{"router_score": "softmax", "router_z_loss": 0.0001, "max_steps": 3420}
Below are experts of layer 4 (counted from 0) of a mixture-of-experts language model. Rows are named router (the router's row for the expert), gate (a neuron's input weights, with its number), up (a neuron's input weights, with its number), down (a neuron's output weights, with its number) and show model dimensions 192-255. Each number is 128 + 24 x the weight over its row's rms, rounded and kept within 0 to 255. Numbers have three digits each.
After each expert's rows: "comes before" lists some tokens at least twice as common just after its tokens as in all text. This comes from a sample of Wikipedia text that the model never trained on. Tokens count by the router's weight.

# expert 7
router:145107135173109121132141092103117114125165111090098073130123096110096130102110135111140146114126131115114115119126116132122124113124190139140158121083173098133115160132142126146085111168164183
gate0:135096120173122122159152124130081138139155149134154125101124188125115119121131135123121108155113096122123115179082106110125140113102148157149117100141120164084163117126140099112136135151126149
up0:117142140143129121166123136127122133123172174163145124113124165153146101118105122129128143147135116139120133121088138148112072150118138122140140103149153154103136119113143165109123145168105110
down0:134151193081097088144077109130114135148125146132121117144097148137169126143144133164126174103109160126101144110153105116151128116114130124135112170152147207132144108103096125155112133156095141
gate1:140143078097101149130103089185164121092122152124119145097101147117105155120164114137097128127140102112127084136110126148141128139128122131111133130154123156103122115141149122099122153127118118
up1:166144129129125118102109129138141142099139145119126134126136175158115120156159137107113166117122143085133151108142151120106153108141135107131116127098158128141130105062109151092114131116134113
down1:132142119166111103089134154125131127105126128157149134130138139144082145105139144140103150097089138105121129119147148084086160107127161101140129135101096114114107145094119115092128110197123152
gate2:146104125156124097105144108121118139139198098151121123094094110180090142068146113155109125147130085109137127126121117141091117162078109113112103121108098153143083090115129117139103153139099115
up2:104165137141136183142111139107099150121146158096154125126111086087169135119107131130131105138129153083177132151097112147103119176104122132137127128144111119116138141102165149145152105126150137
down2:152104091134129117124123131106129188089149119168119154154135097102145169138117113130082146152106150116075146119103154123113134147111128138147114138138143156169106103151113142122139136149111160
gate3:153129136159161133144090127118092116116147099107157125156182124109145099148086151136148166147124139136069152132121138115121117110119124175177161116158145119160063138126122161160110135157107151
up3:119119180130100093123098182153157079125129133090158115143141113145116114106126115116116086137152125116112092129143140112082131126118122127109152124132141175147130177099105152181132116141148105
down3:136100120136155135125079138146156100159127095109125140109082157103110133131151137129137085089050124144182115116133102140172146133134132147136131158115124147126123137103130122149128072133142134
gate4:114105158137126134154132116101143131102112134151118127112102080145133122078112165135123104137146110150099114138146168107114113127142163131151099137118149143159119164129147122121050136106111086
up4:155110140119136138139164134129109110142088159113128109142180110153132145121136121093143096148120169044140158176142163103110136118091133135143086115082089124160168124086143127166132138114093138
down4:143124146125110087129137168182086135128115139119145140107151117092128140178155163133146142124136121141164099134074152096137145151128121108134151148138122142151160103117140134124107126165129147
gate5:125145106120123157144137120064141114146184127131137092147077138116106119134132129140139148127152133126131113119139164146143133074162133128169084083149157133114150142126127112128099133122156132
up5:149111139153140114098154112115147192129078151095106143150178128123139122145129118132155119116118114102130126147136131132095144188134141099134150151191137110117144126122127098130116126172074117
down5:106119154195158120148113098118101099135119148107122141150137128130113096141118119158147113118098132149152105157095137115130108140151091114102149137102170139107131136153131146100128130111157139
comes before: "-", " ", " The", " In", " He", " It"

# expert 0
router:150122126150116113086110098135140140115120091089105107139147109122164111099133099131168159158107159180144100155139145131149122134112165140128102127083121132168082153149161119130115083113111127
gate0:117110133137112163134085062147157152102112113127085135134151089131137136139143127123119083160143123106119136130130130111104151109097144187142134152150078134137132122072164107063141132153078129
up0:104092101135185134095148116154127072169154095118074175124075190167102105147082099116142124129108098142144147134119119133081105136097137106136126089112113128114135115121120099140138115125160134
down0:173090095129127145126104155154130082130125099142151140089118131113137106147135096121128111160156129131120109081125135144133107138103118129164179152123098158101129074166166139110119102121135045
gate1:120126108130151153098170115147120142130124085104096133143116108117142084128111111123094132110156105145103109136148092128143123189169120138120149147119139131105118173135148116145145141142120143
up1:159096137125119066181126183148147164164155148120113109111128100133101107118153142110117119123113166126088166133139128184124169098121113105140131126133102084109104111109110120169122110135153108
down1:131125099127126103105116126139118124208144129115142086122118135142115143129122102136156112100096138123156138097106078161132124133135104126129149108126123095119111166148124130132104057146077161
gate2:156144150163070135100149124087148147158126113131123121119135109114139143158142104146108130140113188109136070135150123159162166157108119149104141141116138178163144184142161142158118101100111125
up2:136134135115163097143128153136125131120116131136073198130086162174114164121128171139164119104087068122074160139095113109118082109153114176134168082137137163122149123132101136113131157128181146
down2:112108149165132155129094134106106140078092133121100144126122147157164147138091109097176193136157090174152137165136106118091095173095125117131113147115143126154076121116116080131100146141148101
gate3:093109118146113093146156124149192131130109134085085128082102133095127113160141119128077157135106164137124134119118132099153150139118118176102122160117151118144124195122179123123199086140126139
up3:074131124134132133131082115178108109115119128107094151136149124150107159095146136138080117121176122135114177147136135121153095124106131138124139100133119142144113122113120119139134090078124147
down3:113091182077150123143135120162137105108118180138131154150120131130143137136160076129080105108124103118127111096125109123155091172120104132144155108113127125100114155146121135167115118111137113
gate4:110134109139121121132115160102112103191142093151107139119119098124094164111108126130112142182142118125123114164134101174082169117110147139122102164137156146117098140175137130166105114142106121
up4:123146137149071116130133179090145183167177150145084092130117143120133144131125134127109144085124111180085128108132112106091113141115099144131101135127160138184160126158077162136129137172129105
down4:096146137172139138143156125104143119194148164106094116154094118094151117149118132113188168120104122128096138159111149142141122134108118138109121097145170116145086164123147167145077112165096145
gate5:124129123141127113068137038132123130081094131144087119152112120078094131123143114143161123111119125117088150072160121174101143135111129120154150113121082130164100134113143105136061152143101088
up5:168114177136105137087116139121126115118093099097136151121098139123155104184146108178091134143124113155166115163130107100106119124115108166100114103153124135108133113123095185087163154139082138
down5:090113182134157118115111129137136093133117154115222120122105140119123149094168161143150151114082125097134147112121159152088127145134093147141121129124148126107164132119105166125117115128144114
comes before: " ", " |\n", " —", " −", " —;", " +"

# expert 6
router:155146151132149139116085124126144133143144161050108139113158082138150123107154104110149184121103118115197115133150088148099130129098130164116157128098171124144092178108164133139141104150111121
gate0:110119177102143083134122105127151179162108139119132090116113120105150132125109129117151119122112111137151127093115102125143097142110092152121121114131138129142116151098165146122097156123145135
up0:100126092119101138116151159139137119140141135129140128123101091098153142079127116126141107074089129137141100112082166149150155122105113159103164115163096094121114132119102079135149090125139115
down0:106114114122134123138085144113095103143115115169147147146131156113106118132151148094138095159108145182123102114110110097148111089117128051190144143113116118107115118111094106136121120166153124
gate1:141141152076126104111117159124104079114119124119118107143098152098143100103162139141169116123112130129143091107113109095141109149163181132147125153135095088096124147111101150130121095173173138
up1:118062131138104150140122072115112128136158143121115150131106128128144113084137104113109134127112115096168118108159163121111141133108106108139137150118122145138161152150154124176164107113074152
down1:129100119083085075140155117129100096123154121102105139167123150096087123129116107108107112140174114112121143141140116092175152112136118124153078145168107165166134091153123122109153150139140155
gate2:112106123124142092117105126105129115146137135155144148163118081110132129105137135132099132113095121137129152117107160096165122131134159154147137113145094130092141149143118142085142158142139107
up2:164124126125103157171132137129121126124150138113091124098137139175105072121105157133119121101131128108092129122153096151109140131158099105155134137117108127093100150122139132154093118100094119
down2:085096157105164118096144139151099138166123140148119127108159168094136126149086132106154114096171073109101145118152153140121127117104138129127108122095141081091137113174126158144079122125091135
gate3:121143119111123100162115168132108133137140157130137117096146137156124053117123102157143173170122144136137169130119151132142106157127081156150132163142122148097127136117150150153141137115148188
up3:130148123096163133142149149150150090151087117110113146129129148094127182103168115136150107143152111133176055131113153084136146157124155162109137102144120110094098135124101114110123106100123134
down3:114156125141161119111176150099123092119133103095129119140159108149162120109116146153164137116118096102176057151158157084121136160108151128139116082160085099108076138163107108113172114124133136
gate4:142111140090153112127123099130140162144154141108088138098125112116111067156149164118101114166129188121155116141119134106114126194138137123148094137120167122133151147156143165118128109119125105
up4:116118114119146143117172124091112126106116092150138114133137114116138114125157105102169168131114099137134070106145108130155130129104063148128136144125112102148139141155142133134140103133151130
down4:114112141137133128086147121139141096114105135122133103148090114171101112139117084120157121116143141152131113148138167142148140130096112163100155105143135074143110129107153107131125119108112196
gate5:086148136074135123111112134171157094112073135137135105167128142134112130080148155121153148178132080101117135139150142168097168183148125095132136160146091141129152118121131114152152151164118081
up5:152155152133135093142120160126084127102145137117151129143073115101171162110160109082133096094113123187124142118157113096085102145123130096142108119124109107099100111157153102117114152079127158
down5:133144109102166163131145111164170150113156147122165125083109110129138142163177074106132140079125116111127100084128144136123124130159137123184152119136135124147129097106119136073095135092139164
comes before: ":", " |", "\n", " (", ")", " States"

# expert 11
router:124082121163178142143153131140107105095117119095121102160098119128128131135120124127142165124134126127150066151151133147149153127129140125134117066087148156125110136083132146148094118146160135
gate0:141098074159153154107129108086088086105167147129098109136146113107116092129105149129145144113101145126093127149112152117163118106121122190168116102158100146153162118138125154122123122115129134
up0:119097155110141088138105100153142135207139122162141093121076110125096110124160126142152093108093114118118097127136110105132112098135166094135169143107134096147121139149127135110104140129112134
down0:128130135132090108112163145114131123111120096144140145152125106158161149127122127110114181144122125140174157119128135128138111186128117119147119107124152138122137116118123142119172100121136122
gate1:155105142160143130130114132137186164157198126083135128154118162130121152085131128122094116142153160120079102127106107136113134131147095155162145113126044120090124126133145203123096125124118127
up1:151155090099150130146100132094145137140104140131151156126133133152114128135175131116109123133162129130091117118144172093133123131135100112103108095130184117072137153157117108186121125127143147
down1:139111119096129078138105118158158124170134135095161145152071130136172175088153114119131134113137159092116096109134136137128134100133119137143141134163070125112128145140146136118131135159130161
gate2:128106113073101124126122082093154134110091122126142106144103162155120139158115142130133127104134116132135110129165127127113109143087135134190133157126130105132163065129123128106091107117136124
up2:107142106161108101123100113142083138102129122168130136098116109134136127118142123047101142132138137110133130067095139137138094126155096132096112128147158129117133149081101102084156139095139121
down2:129185096141135104082152115108103102136182127138096127135129150104128130130105129112149132145077154174124092140073154137099116115166119157117153095166176114180158148120136131170090112143119130
gate3:127117127119115132162149143115115161112111140137123109135141145138111144104149111151066119127115111179115150107074164108143165167138150187135127128138122108118161084118152118122099167133123086
up3:129144104153132164139128125143104168096104078135138153136145159111150134141113099156091118117178106182137097131124162086121184127127091134108114154134159107123115136134105156152118131114125125
down3:147130072157161100169137158135119128139107111083139136140109156135152189082118144136146171114075105104134164107150108140127150128127115142152151108143128129141097150121156097116094121144185107
gate4:102129150097133132088190165135125144138124169118104106160111089134118092121123124107127099147120147169127142139145141190152084130095121119129087135125110112119137058175137132089144133117121116
up4:108113150145129134125112204154042144111175083196146136148126166119100117158108122136132127133168172191127122125107148153127115108112118142159109136142119112095160097138105124105091108164110133
down4:104091169119119139138113168122087115094137126139120175127172164138158131132162159145123119127127133170098143132088109126140135152096102107090094111171072106075145084076150149130139115118134140
gate5:134152116164109129159139106150135137139136124091127170164119123164112116117133160151135107157111133149099169182124138098073174104170169154112154125177155126110193138106154119155090120097114105
up5:134173107132113126116097110082123140132136101117142058152137134114175166108125143132130117089091142144095143113125111108129098110154150124139168093098160112159140139104117149124133132120171135
down5:133119149069134135099172151150090124162168132095128108107132139093106113155141155121107163122150122135132071141118167140159111165153133116165149118137100126090099129143162109166138118118105159
comes before: " the", " a", " to", " his", " in", " by"

# expert 9
router:138114134157202154088117056126150103151144122129157112145128166136109116150128078108163129127103156142168095157158150120128156143129180161164102149111152160117122141128158127109095123128141130
gate0:152146102118153132121133108126146127179131130155128148146159086096117132177130141088127123142135136102092155146153110138148104137107134132157149118162146128100112126124156147154114105133112133
up0:119126130092186123123099106108135097169156146169156085125116174110150118130130176133132119120067144093121138156130152176154125143134139159120162115145144129150118101144148112158129110077102143
down0:151133082110079126159147132178117121109120110132126099141076139125144163165125138117140145103106102130131098169121157139123115160139123108108150174108118133127132073115151131132127126111104081
gate1:109152111098131139101160088139102104167142053141138126168148122128099130145122167107142114097138130142138155161162112091071141143138162111124123144157157148141123154043151115113095099136122122
up1:106117126129119115105208090102101114105115137165138160108115122174141148124140151083100141113135135137134140147144113116125123116158079120110101113178146104117094128140109083141110091140095088
down1:124150130163150144087160113125095137126123134145104123177151108109115134147126141110125164124138089164172159083149117136093121078138145128150133129157132151143092133091139128163133131108085118
gate2:125128119127166161144133140102152121146182162145108127112120122089128100161127134131104110108143103163139163149139126107164159151099092126178131108080144127115122136151115144120119138100134112
up2:124144130138144120046131132144141138105140100099202111146145153137126135126132126107160127154150193112184102142119154112123128127132131081128130171163142107136129096176122103131125079116136110
down2:125082138131124116111126049138106143135095095127134117145112183123138167142115118151140135099163168115117100137145120087114177093171172129114137145158168109138127123129122120113117126094128153
gate3:149146099137108122138135137135076100064135140149105143141171174168114077165126129091133141130151141143134134117129175123117125123119093108101113112168147101121152101140120087117133150148114140
up3:141162083107143154106165153099117104126152107129125104138129102152080127110112124118090157157161138150122126104156125144118101127126091143106125138141149105102136162143146117144176119126098156
down3:099125191120149127121153107134154144131131122152117140121126116153116124214169081161112167147165141099130186112145117169117154102127152146124145166104143116113128141138177125094163117146117142
gate4:118120129158150152129125075141159074097100144074081105148138133152118124142124122083112124097123157120117097186135150158131124148066121109155117167124084123119109087128130121120146136106112154
up4:145064132135136103170151125187139110111151116147172152122152063124141167149120106128104087152093147143152135141150093144106118120165119139121126108139109128173166131117134086113109144140151118
down4:145117137112108135162091112176104137144146118148074079130140104136082101154055119135144123088143134120138159109108115128111104115085121178143105109124146171102144124143120111132137151112131146
gate5:125133100166090129130106101163119090122113112126124133096161116164087151122076115143128150161111140089132153155116199160131159138124133139098150113167132124127126102131161116073070146104088128
up5:105180140133111143162117131135107148109111119141108153140155139104121139159146106130130124099184142103142144117160108102150133110149134134134102149122127125113127178153119127140106119147175178
down5:141153169141123137145118170110092111137150133137093138079130081118101131134135136112128092136115124158155138160156151087085103118133131128145110102153089118136091126153136121183166169107111170
comes before: "==", "1", "The", "2", "===", "-"

# expert 3
router:114142121132100109129160112144169165109177092137111104177139118138111126149131103117159203121113135116147118116125175104064130119137148124143122130129141114134073122111105129142122077103124152
gate0:137164176135162119129123116154150119125147151097088111156148129132106133108105134154149086140156182154100095148131118089077110136142108116128111133109109077125145141119111112109147133147131137
up0:090129134163124138161117146161138107141121082130109128145112129122125119122111142150120145085147147132137123143157183131108119054142175120132154127146105139142177128098098114077083118122119161
down0:104151162133130181121154098134147115115109157124109112125138121182126174131116120106105108098121113160115161135110124148137107096098113119128110129147116150127057131116144137162115175129121099
gate1:115148125130117182116153143119091137127171133114138078148171153093107168134129100159139133122149118137117111138137153136093132133147121132148147143133119137128134124091137076086096154160112113
up1:128083117110132102159129131148177152082138099163122153125075155155122133130155116091102144139118161187085119148162131127128154127101091158149121097154135138153141104119140146132141124112074134
down1:079121113117130120105135158125109147103092085152144120110118130112115121150154170073132131122154160106146181139111135123063140130131082082174092116131207148109130104143136145143123122160117113
gate2:162108129111120156112134107130123119158129127100118120152123137105152144110147132141188106102087124111131149132059141166078107123146154141103187172122117089148103113150127104111155117144139113
up2:108168102121183115123112150111117116097122090153150138126125119142138108193125104126128129202144140137170145075123095093168165125136133127178099089120103156127111138125154125171091147123151113
down2:123137145117156140083115104140148109158182112095149126141128144164137082145125090121087116112130139165129083146143132086121154141133117149156153139136105087092172128137116144127126134143144145
gate3:094165091142148152116122102129102131112143168105091195125167101128154151165131102151133122129120114141091161079132103150156127128122117149119151153121113073095116143090104119109103080109112130
up3:153104147160124121136115172105119139142105147133130163142147147142148141160116157126142144139088149173132087120137123111108161116113104171155125092101121109160129146157160142127188138085113132
down3:144110131129131134110124110103116154126098111160100149110084139157163120155158105102166152140091148127120132160131177163133074131170124123108177130114146086137080098102118118088094135150125137
gate4:093138087124116113172104127179145155095151147127111146100142136169157096150106124124130118130140132126142139083179149110117128091116116112145163162098165135102147155092120077151155131120121170
up4:087160137064172098142094107144149136148169121132109146123115066133109125114107099126106138130088127141108101120141108143128084135077164105175110119143103120165152146171081142107129084103130182
down4:150122087156148131120123149138150141115138152129139149155164126121117098097120132148069120112149114098164124131118093107097146133127114154145127132134132130138108145160126126128149118137168127
gate5:107154114106121100117138139172155154147146110143136138158140180123109102106145110127128184143166138124128101120132156115089140128103117161097171124171131112108170130095116111137168075110106185
up5:110144129101156107163119115151125156130132153161112163119116104123083114130136130123109128110131152155133143100133114105088127106125139132117139139150126124118134159113158068066160133122096147
down5:110116066100167104114126136120148126130136173119080169120119090107136121156060111117120111141151122111107138145119153176131112114119112103125139114163106129123131104117102150156128129104138126
comes before: " ", " the", " first", " United", " second", " new"

# expert 2
router:114090129110114114102148137126108117111130103097124158146098098114145154127124135135172132130087098134135113156120114133117116149151107138113154090084107147146079175070145136176087106118131149
gate0:107136110129096147154112113171127116172096139087145145086118147141144148143131126079117121143104123136119109163101123111156152145139121110136095108144151181100093128060184145143115100120159149
up0:131162096119079138121139157179129137097131079106126126125113135135123056064157090114108118118134110150133111151125127110126126105125133111102118136122122133137139104124155110138127150105113138
down0:143122120173167114140107157180095131128146110131171115134087156129137114098089108121115116139138121107155123142158137082154126126116188108119139132148144134138098117114143110115107124109153124
gate1:112116110135165109096095111111122126153148153150096131117175109102147079130152114133148110105162147110131114143165123111101121125139130139119113176142141152133142163137110150178131173143141099
up1:105128132094093123099090154148167167091109162095171200104105122132157125105117085123121167129146144108135123150154129119126154117129186164098127153092146103135126135089091152187103128103140106
down1:155108131116139156123123104093119097099099100112114104099088078130122088091099128134127113145144129124143106102143119120117127129117133124121123122171107089122136124123101119130107141109125133
gate2:144147177130167108136127104097155156105149121137111148104159113127171112125099133121152067166133109151111108151140124149128117123138112109134136151117098119147102144102119111172122128150120130
up2:110117135077119169153135139100152119131118141135114170118118125140139144139106156123096117147153170173148150127185119119146082081109117140143122145136184198134103156126135078130120109124132138
down2:092110098125140130123158141102118145092118148119122090131143127119140167133153131139096160101123143147171154134139139075110111135171133146140102093126122188136177130118114137120091109087127113
gate3:113106089089131100117129163091164107107159146116083120132143167080132134183113141116144149122139070098147128118111122124143135114107115108160163110139114130097104118095085105111107126131165124
up3:121128108109148141162165143133180126130128183143147093112103083086124098167075153132122136113121136118111099142153139083116090143094073086153142133123115161104102149109130149155110097158141152
down3:079120161166108119184132087109120135125128104139160125141129143167129131096069159117135100150109158140083101137148142132141136130138111101156126118149155132159133132082155145161104106111144178
gate4:115124122115162118117115074174105113083161110120149126124155183125151122124094132140126121127160168150133107165109108162134120105119110143131146160119130144166128115131152090142130108103097141
up4:133128117120161101157173154128113141152148097128086138125166156146102168140118170137100116151160125155164153153143153127152164095106122106095108081150124108124135144170147151143126165099118159
down4:156103165130141107159110127115111125137130195156108121138104120134136120151116147134126165163110148125149110136135152152106114153148128160097189165091159150127111138121151130144136150145168144
gate5:073077112166129135151087122142134127124149129092128141156137135084106117137140093091164116140082118086129123120148151101135139151147145102084144108100081145144100148169127126120095144164130141
up5:087137061144140118155148096124135145161095128142125104105124149119147141137097118138156135154086118120110130170168110113150112133110100102072198126146116135155092135129092148140109170140138148
down5:144133107149121092117152157131141093132131143094098137126184127147122179129140146108105116114180142134121135129095124131135138136111128136103120144146106076135188113164110117138097173130130133
comes before: "|", ",", " to", "-", "–", " in"

# expert 1
router:156151137153114081125113119098166128090145113103137154099146077134178110168131075108133137170103139161144097152091159169117125138107137184114142128112160149138109146154131166154097097127155137
gate0:145153114121123147127108110116120126118130118104109118139075150089123113141144094153119110154122141146125149168095156151165147189137129169110167127137120146130122103153160166125078151110102122
up0:148110116155139145152132113177121141114114118117124155146117121104164134138147119094139118158132111117102113113111112091088142133088079154129083123107160119130098134102107124119117107154126135
down0:176127178125129147074152129138151139140111087136089084124166132170142147107093174147133114123095129107171142110132139118099139121074146125151115116124166126117051127115075112118116098097151163
gate1:153102098143101089134135129122131080103106093144125128133123105187199102151110110116115131105123172135151147122145135134103126106152139136071116143125143102072068121201101150146116129095153093
up1:111126134145094123141109142143137148121081118115110131147120130158158127129144146162106137118136138154096140144125119170127111121142161154130152138153124173127140094127124143137103197162120092
down1:108155117123119135163140093134146159160108106122136116137142144084140083078118158078141137117111089152102113125120107135135177178096148092166120093148129100137112159094105140148079149140096117
gate2:150114121080088127109136140146120119152124114134136153123086147155114136139130141118130120135145161128097130137187102149171145125119140159129140043142127169117140136108164111141107159130135133
up2:136167114125148114168108102134114078127146144141129122136127108110131086115120119132176133138090101102135093141061175170111135114155116170132098096113136109104122114140118094118141158130136134
down2:121140145123080117135105104109125127117155097163167133126167115112166104080099151110122112103089108109080090132106142116116114133124096060143138097111130130156097105157130116127100108118120137
gate3:158125103125153144079092140131146140174140127110105143137160100120137090096101117086123085116121132177151126105162144137132120147098131155144082101141119122139133123075139136155135136117151139
up3:105141105085114153130098139107134148154117107141145172138125117120102138070145123147135158135076115133134100134125105133165160124164100108126086137111130151163114161167140122112128139114151139
down3:072154135100173125130137145132119173086107109108145108114114176153114149130117132119173139156075113116106128149114105136146131110096138093103140151116155128111113099169087134115147097136158116
gate4:155083151147156145152146114057104087110139158174136077151091158115130147125135117138136161155138145119070093109144136115170128116127095121131162115089113138111107120122129142125150149111136122
up4:173159106137113171161105113147180194133140117116143160105097126127143103146118135131115135128134134101191106116119125106101156107128130141096118126114141098153080173126085103109204143102136174
down4:116144135170120107161111125102155143146103130117130094123138114153138137127127137173122167142191148113117133098131135114144124099148152137107115089123132119124100145148147130116096133181119125
gate5:155184162126104126137117070145096152159116135132132130122126154113138110131140134133104122141119123135102127115176154111131149163096140147115138114123145134082128127145162091128126148091093142
up5:126118187110142098120158091139149139157117122116135167130090143092135137113137130127167111141122111122163072123122156077147156139139078137129162114134113132145100138107141115120126108143138078
down5:091154147144154121161082095137133134111120133145100124122139131122105090126153109141133163125121112075121140199101160104183118118165128137118153129112093127149127125136155095107136145117156092
comes before: " |", "0", ".", " |\n", "–", "%"

# expert 5
router:142126126161120122134130083126155096079157129094143122132096138144112089135164104117158117151063114150136084141164150155100111162130155137150122103095116107159095127126153147150087096182098109
gate0:089115162097120137147162136128136114103141137104143153123118112166143199149124124112118113109097147118126129104194087169142143162168091137113082134113144111128122148133189156125130109148123142
up0:143139115119114140112110119145110110121182122151134088072164133146104094162134089105140122142132116097104165132084115091111109132101090155092132167095145163071137154151136125173112110129131162
down0:122139198145112100096117060124144140126124110081073113136126150182141145150134130087117121113129179138091123098117128150105131124154124124157105140132117140134141118091121185082136093118121142
gate1:119129149133098134115136106136095103130100135126120109165145117093149155130125145123152118185103164127138136127108113125143139117116122107100158123119167127138133103148156186143108128115150075
up1:051137155184100149124143149120145072161146083118131139137145108104134139134103129119131105146090139093170135113098132115115111113087115141140183124110141119143112113126133120119105134112120117
down1:157126113119148139144103141154167129137128145093121131139121136138098140133091059154182147107173171107140147133146155139155125119102132126045132107106140147123136116112169113121155152096108130
gate2:172066149149109144113131119124128143116100131138124143116129112101120115116142121170109134096092085120106116143083121107163156139119092124134121118183103207146134175114130114112094079099126128
up2:138064125127089135112147149176121133119137101158102119109126132145105104138196130133109124109183162131119105061096161145104116111110106143146103123129161144116089121113122122104114081119086133
down2:119111127114148117144145153181088153173123110127158116116143135219144144099100111105167150124120136112138139123083162159158154113120119152108128089129117133122124105207147120117140149103110168
gate3:134153063143114143116099119109127148124109128109108148141110149099133152123162176126124125150123138167162137084147160118098119130167132132123144113192146105132062126123138125126134131124101124
up3:113114112116140132139150123124083135128130102139100178114130162119144139159128131129118133129119145136135086131130109115112119134108162131149128077112133128138108159136119101124124079147112111
down3:117100127089100079113080128126101131131143092099130128144126137147157135158093156129089131142143148155113134126103155155135135104160094148111112089146153153139109163110130115117143125085160137
gate4:075103110158143163139141137152141110132135152127147135203150134134092167125187144131164151136094111097118105123097129153086155078110151141121114156106117106141110104136113089123142077136135176
up4:120172134086118135116173145128144136135139158135131123106147139123099121119162187148140160146145159124125166133155092153133084161122141108126098155149125126115130159125134100163132103123128171
down4:136112134150137133102137146168103150155098111121086075153152133110140132135138165112143141140107146162108077125100131205161113115175118115140131164172173142147137115119114120109139132178109138
gate5:100126152175112112156106170155113139131116130097147109138129131146087106115140094136126145199091122137135082114139139138132144121132112111129135130123092162164180146135122112099142098132103124
up5:172148123155154105119105114108096117146130156148138170140121133098144158115077130105147140132102129136123122137111145130141122135152136143143128115146150112165070160167149208091143154109146145
down5:120112142146165104131160115147136088112075147131085134168071131151108138093125116144108178117094095168138135101136098110108140142157145082135134132119154135143152119093140126134130100155142104
comes before: "1", "0", "2", "9", "8", "3"

# expert 10
router:160126130112139103132139126131148151146131124049069123141090123109137106122151106132145147151100111136192109162145137136148103140125131129151092124118171162141103143124155124171111124149139141
gate0:144132141137161127149115120109145164141128127132160134137150110122143121133108098143152177138147130118142100164127137106095123123135135128118099143142138130093126114165131111119095103118128065
up0:103123134127114119070120146085108118118134163162128088109136131137121086121134138126060114131143085133145118176153086138122113116123124120113140144134168159142131162119143137163172133151137144
down0:153113143126135166132088130091152136140176080182108141075147127128152105153152119133078106156119136146187143140139115118154170156165142108150126131176114145148087108173107146140121156141128146
gate1:097153125089103123118160109096157103118104146084071062104101098091164138116112122118103101105121152126149129102073141187152134136139129121153114089117136160148120152109099132143126181195123104
up1:103101147157078117086151156110130172133122091159137122140163122129135095080133161162171123110134133113157129093108157196153146147127083100125141117133127148176127132118127117114122118168164102
down1:114146144144107094086089104153138154116124098129179142135145149161123129110138114120075137120149136127120139104114108113131123109121129157081103109123141151158135111138118099077154114116123143
gate2:157156148135142131116098107143084090114114134058105197111161130130127146112137099156113097133126130122119122137127146103152048126180126109137123136121107134145098117175142117137132151132169168
up2:128100132116116114169071107129129119150165126087140131173139050134148096158130104176105090138120101112117153156124097072137145168151116109102146130147131147138153168083106112173137141161160117
down2:073163124136144101100156083138176104107058111172132121127129132123124149156201134172151103104109139122088137135119142156094142134141138151099102130118092131117129139112112153106123102133190133
gate3:101117126146113154147137109170139112130141155146140147145144174174111137169116144053100124104161153143125088107131108108133127197135136161147106127110127118123129103132167109129095132128124130
up3:186134102148116149130125124123085121095136158168139139100146136140125118102111127094122100139143124114076099109125162139129117157102144144139161146142136125137155162107157156123136123151118145
down3:115121106147116164112132097129133125149123132156162110143131134160092085134086088102067074107104141171130104088132161123129115167161127179149156149127108047121157165115131121175117117110131120
gate4:108119155135107113122145103132146118176141115115096164082141146136164076117099147129163129143081114116114141070136093131142088122127147112113140137138086095130107098146136140153091088120143110
up4:120127097111144119149141124158146152118122125139096125110157177139148154173115116142138126108137142124074154104128150155136114116113105134179124128120145132102151142121140104160074118126150195
down4:146163102116141142105137098134187125110168126108168138149141102079144141161108072145120115138148151102132131146151140119090119136114123118128145109150120134111142156111150086135167118152112145
gate5:111093122089143143140160097167145132151133127124108092129136110127140160134104136116112080142106064103144153165159135108142132144129127141123115140105108173162122133128175105149116109149120125
up5:156105137075114141121135109132181093148133175108127102141163135146130140118164084124163130128079085117178157137146147110150083137150110120101117138080151157186110171116118129125115124136111125
down5:108151150140167121118061171121087144111133105142128187093115149161148131133105124122153143143154165141098098112127113200085131111111175116145112092116165108081089120138124121119117152116124155
comes before: " of", ",", " and", ".", " in", ".\n\n"